Weights of a small mixture-of-experts language model, trained from scratch on English Wikipedia: 10 layers, a sigmoid router.
Below are experts of layer 3 (counted from 0) of a mixture-of-experts language model. Rows are named router (the router's row for the expert), gate (a neuron's input weights, with its number), up (a neuron's input weights, with its number), down (a neuron's output weights, with its number) and show model dimensions 128-255. Each number is 128 + 32 x the weight over its row's rms, rounded and kept within 0 to 255. Numbers have three digits each.
Before each expert's rows: "comes before" lists some tokens at least twice as common just after its tokens as in all text; "raises" lists some tokens whose logits its average output raises strongly, later layers aside. This comes from a sample of Wikipedia text that the model never trained on. Tokens count by the router's weight.

# expert 7
comes before: "0", "9", "8", "5", "6", "7"
raises: "0", ".", " and", ","
router:123213111118120134119150117175165121134160121098166096128120181154129117109145147084129142101123126121140131083131177132096063181119087135136102179151092118130082104029123132153163157166092154132091121131094115170074098137092160130143123126101146192156108146198184103089136133171144107147092114153122148132101122133148125094124134121184000127173152156052167111102095126083117127155131
gate0:105095156131116097098083153161140128130170123140106092117083116153160115166137125091163175119034096113091116077151152103066101101098119122130131115185110073133068133108161129152217195173127161135133162123130149126098131118092159132137117083086113110058123204118135135044174088169134137100136147109135115160146131150161109151112076149147117142095130140080132063167098097144176118159144
up0:136160104126138060153139114200138129117104072134103184121115071093145073111145084081102176145143111126138152105089143076147114156145112171105114131128163140125115105106174154083102068135161138083087149189099204184082077143139120146167115181164197126190090146170145113163202121116177087147060077188161146112150113181131154140079131103115095158131150109106091130108090148137102154114154
down0:120130126139108118117099105145187144165082170087139136129120132158156122109119159140142122133095153112108147139148135183131057078159118183075149160192161091102080103052118177102126161161081083093067129178126150138142144122151087140123124121122194164142094109132183107139118117141118145125094095178179161157165107132129101193134138104121000077177113142116132130156126147107125123201158
gate1:132122116130148117129174159147170067168137119147147091143135117118099106161134092148125133110145126154099132104141120168134107147142093121121150089114068071144146170093124098137106174094163115093070124148080097142119184111072075167178099157094138101106156153144117152104138146130078043181103174079170130122133143158137121115112057130151137064169129109129205112118161130145143101165107
up1:052146109099123171116103132164138106124114190141150130110093109143113142118093164121121143192121155113110116155102156082087105088098146164109174154165149116124097105122125129087105157078044166148102106158141150200071144117091209104113130091173108107075119122142124127132167067162159112103158080185092069099169107154113150132124125106092128153167147078094124152131083141102202117089122
down1:123106136101188081143124117146087096109171111093118128195169133183144149121075069124115129099125109131128120139155113129093167147111159102129065176099138151109166165188123163133158196122069142061127105133190107151128119102155136120107168088157167144094143189146137079117165105111140118144138103127143114104108163172083165023129167134151086107143159053163142148094060131115131097157104
gate2:115100188133125120156152163119179103091097092080170119122151152127181112104048140139176104143110151098104132132083110126109123152155072178113087097145122159144087115129166115108151119137168139083111165111064104137193105115088140162174165118165160145181050156157096106136114075130176129128101094072122153099140078124110165139209129115114101164119170131152127137122101156048053124182160
up2:163145082086092153144116116119097154165146130102103120081082161206113139131126148103187086121166092118124041125156095130087092124115094102119048105155114151132115134150113135178153082121141122130107118082154103174097125094125088168175119205143154093112150115175198166113137133133092158123092151054156128164176163142145200138162147141128102130091118144094093160172097140101149158139169
down2:213118083135153149124108152192146050148085099131149114177124178078123081088177095120159113134118140230180097183182098133136156115088132086137196142080058141089185096131090161128140131163065136127156133082068156049102103165163151128161116081117125162142186155137108161110162141161113078129052120147157147108131165139200140117128152119114165134119143140124163114136226122169153115109188
gate3:172148128103064153126158133138124109137106191106113206113097133202160099114096121173140098123094143109133110114213104112127138109137108152127113087128115108121165162167150115135169101091159097062107152122116118118189125158109173139178087095159198151108187074124125142107114095100152139108055078096109094171173154075109119130158096108158052149125132133116132173145093098128132123151161
up3:118073134226125145076161184069165181126142145107067135118172126081118108139108159162123124115107136173173131108121155101148189135193166129118173135126160143123165110139102128136074133170096141101085150139133094132107160132141144164102117085096054149102139119062113142090079190131116169157117228157096106126092076138194103146148105148148173126103161106133127129116131112158149126142140
down3:065138127193075139129148130120150186111133191139199121101108153176104111130141155155127089098172083104100120141121091103161175155145109162201170129145158076102133119073138063124093119082143145085105132117128079125132090146163145130108122196149140100148062115096191110108115148136179143072153098182115168137104124074103157117148098078116155126129118102123106136139138133121086114086097
gate4:159096143158083145169069115104155117119131155107045131117134160086144078155114168118123080090155160132125198142153095140071119176221097194114090119173102158129115108126118118116165096139173164136103146130079080113131105074109151108128069171138061095157124103106109087158212104153085123109129121199137140145139088117118075150085141129136124099088125160126089124172116098065152136146111
up4:098146122197132113141067132165138103153164132134055135128139130137139083163100113140097125081101197129130138140123138102119218200075156128203073108149176111132160114131124137157134095218167099119127147108136093094151111135091182164092124175129099087146099129191147066125178085166098136102116138174176147087174140154108082090096095184119092102119160148126153139115155145165130140164091
down4:104121149099073112155087144094114137122125142153151087099053124109118122151093147156113108101083123115184123116108137125119084183093120116111129143139137136148099127157097130160104125156126133128192111164123123138094184116123124095131153151124129105181112063160172062186145121118134144177098117149174085094111082107075140158067150149124070165117108127177130074133146104166025156179162

# expert 4
comes before: " the", " a", " to", " by", " his", " an"
raises: " the", " a", " an"
router:089152092110134153127103137134137100069128155121152126128131139157131167082144098096097180112107110097173097129095120167081126120142131140140135141149038155074123139130149217084093154130182083123109108141045150134105092163136116133124177103122158136133111150144113115096144123157131117192097130086118145076167133128084177165129078115117072200164075131088147093130131142142129107162146
gate0:116133115139107131182096123114131149146114149102199149132127100097088167185137121151098220133110193126138165150160128130140137103152124185095137167082177178174126165115144138109117140110145130140134135116145165114131083119160120124118130116118082145082139214086156128144139091107102170085138092173140121097084137084156116195093125144152132093161123138151149081165127063116117094184022
up0:187119177118171174145118101143113098135155103078153059114033103142164178087111119079138116147140102095133125130147148159126117141079112141168142113085103137152087117119137128156121145156114139117137140187160160131170130095108146124178130137166091112131082074157213115153138109151170123145140089110215106124118134078164168110110164093149117112105125171167152113163088094143163172124132
down0:130090109155114112185109105155126150170128139104103110130174079118105156157128121153185136117128074090145170111109123128137136079068085129105101181141168079169133142111111114132131135113158123079121094116125122169225085122105143215138177136101152092128113138086150152129121086115153138095223145145185090146124148120167073150111129115147093151124128151133110091086144084108169113101168
gate1:160145133145166152108127152123186171130094140169175122128080151080194107138096184094133180105145169114129103116127103128143114177193150122113080146125099071122134072169070157101048131114157133108130136168131117137099137119111120155100122128152156162125108105191105124192153125129118171115140100110129144115090162145117148139113093077122118109168137122152069112212076160125076111126153
up1:103100149115157113076133113127159095118085118156075165127100133143128077139145216160153125164179140148094158142125121168102094115173163165123109113144082142078131144145095105073111148044120139197162149146155132185066204097197107145175153117128125133131097058161120066109100136109109125103137182124142091148198167117134130118165141120161116166113151167138106131160112126063111155098146
down1:129114132103105143168059148083083086124193124139191103108113191163189154117086125115102155115104094140195125171117143144084160187054138105107174110155139148150143101078081110102141126184180103131092139121150148134099133160122149185120114112116163084070115097116077122176128131074142171183134159120160100122187110126153118147085174120123068172186119108187156153074135158070125128071101
gate2:139158149141087165079118170160116152188132148148166105089112198121132177121108153121122087148114132095147154135119113130132101138110115133136079121175139151142134109150164162182073085096162151204058131154134115171115171082104100111083068155059147133147132151148218062151106133134117157156110182095139179044128148121098182122094112127112110084129210184125077130107120153114097150142151
up2:130117163134085178137134129150133199176124091072134117113139127153175104182072071155171113123113141157118176068149185221123087128089118104056120126141104109115203131106146131085055093104158150114125129157121092143128072098089139160154187110133130094140070125092106088154142126103100083106126171116154070106117110137138127178152131116171117135161169106129115144111099152203166106164181
down2:120093132127146167132088142116144136123131091110099077109106072181141094123137122098066057083124139098207129158101231115170186135131114081143164103142206138101095151048065103115147146126097075167090093084129145132128127144090090135171121168148128115124156127086169118158170120095132157200089106136127150132166128142160103137104117145125069100105120142139096113123186167091153118126124
gate3:155140173114088097132143131108170126190137170186086106080123116118141145106128159076092086133123052122098134155142173127119097152086162137098090126176093092127107134120163149124181153111135131184160137138073173143185109098201093131108109085109088158115155139117132102114173140139106147178095106141127120121066150134120151122105139137170135094092106107122121159109152137111151119144124
up3:112129177037097144139043129175173178088090080093100106149096096140145090174129171101116128061117107147117096129135192122191131110132114116153168178180173175197089100118158092142132144154126119115173154104198089106079148098109161101169093215102157146146129153152091104135101202101137159128137119142129093137174151174156082124151141081123100139038141186116106168188116100184098145093150
down3:172108121089060119159089131095163165122134123110151073107128109114115078130175113159131118085122118106076066112154181104170102135153125150167089086152176102156087134104103129119090091096081139135121128123127113104136119085117175118140109107094150144110095149100092124069168092108170119161147174080164100191214144108131149175115153093140095117096140158107086149069068119085134131111156
gate4:108164143116068133210159123127205163121101150139139111189115132078108161038065089118112132112094126124167121146102115099092135127127137134137145121075107084138096104109107151102093090110120087147139150138143096097184127153150208147110150135171129151175064219082092105123197120128131093123167160100130107109076140126080110130118167152163112151097174124170071113126145136135126129109135
up4:113126161082081164165154091174119175078108117165096104100146149135061181081104136144087131061142140157144075095124099151108156136100185156106072154120161131132077105175165121129167150197112144133164097148121160155199149095149124183122138188127147141208097175034083139080162107145118120133174125102094087154073103135106150149158094147129152160068172138113121092061142104115127186119106
down4:111109083111101100124116120128160153074113111191173116108073136070108132092130100134145117153151100124146112102155150129100147118167099135101127125099118083047095070092143156115155099119135118157106167138120090107141090128169152069075176160094139133150124096140107136120187147116108122178132064100136167106102147121119095129084067135082193146083139163152140083168196129165091170083130

# expert 2
comes before: "1", "2", "-", "|", "3", "4"
raises: "1", "aged", "2"
router:122176109171140149131123137102151129113152129138202121160136131134185151135148142058100119080067106120136130132114158111093163146147125085116091080133147155093063102093134174057122123116118124070095179176122082151046119107098076115084125133102099163150131101140165153082090143196139142157114096140136135131113110123086146193058134170162028144124141147063100132138128117100156101130142
gate0:122151127173134118105104167162109091068139138112096089140130120098120140152145152151106096103058137090101196146123176139023152090165142121047120089161109127125150114101155193205074092146103142125152179118085132172134108099057157139117113085138108142110110057117145174150103160134170170086115139074141117144212102150149083120087178151180104124111090133064089078161125184124083142080135
up0:133160150121173068122131084111130117108150190161177108196148111172148113125116115071108102072095128151099157139122125079094159104147135171054081106089135131149101118107162139139072120108085102124093147100142168172120096133094123055112146115028131081089102196134118136098128082094207075128146117091100156120123150152049124080101112125223130159160174141126147106137121146157078147102158
down0:164192082119139116160118167143128146130154137166133101176138116113149191142113155147128121122097137134116140150132132109124168119123128146138101107123120076158133089148129149197163140139074141132116070135149129143146188129132097132111047150177115111127154132096075123166204162150153154159142195109164193125125142087040147034188115149115169092177142140111187170084151093120121132134157
gate1:185099136156149121099137138104123113102082150123094145100140185096124091101146144092145134076100136146066170135125109143178128090148146127108130146113137131123127215143131123118138190144077139148087122135124142122173164126135090223170099191181142113123129122138097098136109166156127105093152190127158122154082132145143111152119173176146133081129064169090104143190100145119165082159185
up1:131128076151140114142104144182105100150128096135185128124099109094138144155069140116130094158187111148136134150148054133121175148182084191134110172149134084089110132158128165099139079210095101147087129110157139116150153160102154127155123106163149128069140144104148097193141097065092155144128111095192145114122127072086117109103122117141130087126071189124143117153150109164155110104122
down1:119162149141138153139130150067172165094135090177085165159119172109098144175061166132150153121150145104092104079142184162121174137140107156112140133149163096112155094108105164164134124094163080093101077162080107091103098110131112114133132139092082137227108134130131087136138176121132089118089132144123112152149046125102101129116175096119073111174135116108139127158170131145096120077050
gate2:123167120170087183163133184120155104087108162135112166110111106091161082204101164122053145143164135134142137134136150136141142100178121112173141146153099079176126115120122118136139101135155115187087167144164092119144144151082084178099103149129178068110102083093114123123120120156149131114125170161155149231105137160110121128113141131131115077106070234171121141142132112146156114146160
up2:089115118133055127079122181144096102092170101079075150106117142149098110132118112129088113124088155091078100143110078139137104225134113094150125120122151119155105096138095142140121105088118089105136177085128123141184143115077206058121151114090119154147166136194109201163110119151167108124110135163087128128154058108047133116161120129147141165164116120135157142123114154084118165097191
down2:083141087142111123123098120125080146169136090116101148153129112137123098110142057160104124106157164147134147109100109073109061147112143091158066118163118184137157155121128150159104157102102183186095142159145073093140088150137110046143178164139151109080140156160112104075121125045140097147175127123171120158148110102109110180107143143178181113117131083143101144108081134090152149163117
gate3:101106131160145115174074117159127056149115139151136133107150085109135100180149113144114068131141086204166150121126129153136141159162130117111149161101126156136169158073126132143136116215144192143085129135084144120134076095110152150113064115139118116193093080109180176176072180150090150143135151152164152186114123112059097132106145082160091113126082154100130114119136055121155158135157
up3:151129057077058132166113117084117133114172157128127162135127127121079160163068139115162173085147050132080125126106114095126117147151084137175150113078145144153064136078151118121128094188111122145178141129107122137136137075063154163092117151199148165099131135148117177127078089137157184202127113108102172079115113152110123170160120126127121150084127103113125133093093128096072129111071
down3:158136113104099130174162120135086090105165129107153117154152031125192127160142113152137137134136123119110060109186189088157130132134149101147078102129136160101132131162166161146146111115094159049146133151089090087071222086096130127187131143163152155139097118136120048133127134102109190155088110131082159087206145118168046104064100183166121127046142109124138106158144136085114153163088
gate4:127118132160090126053123129082117154132135138102134106155146091093200084118118135078123140073125135094105110061154159135119119066140166165126166127234130119117174217165176152185126123175166115043179195121163089141128169112117182156191099156123099058158113166091133134119135147134131137142130202115159147173161170100158138097160144090163132130151155176148143075139145142136045063129152
up4:193097163121111163120164107155142164140155097141146107139118129124163153141127121137153150172020105165099044099087217134126132118085105129126117117125158148139135133133169103112128099102217116124171203096119115110105154095087111130206101107123154086136160132133050092126138144153059172109131145128181165161199166059149182107095122084160139183120138111122183169084165123177129135102158
down4:173178157112122132157119098146158204141139140091088097203166144195120176119098118185156160176077099160120109141104111065179102164113068076156091071059203168206144078079127126140102143202135159114108113095099136187158098095108141109139142146099114139089134184183139082163106054103081146123069139118155150079128158112134092139077126124140192107090127117120109146132133110092153179114133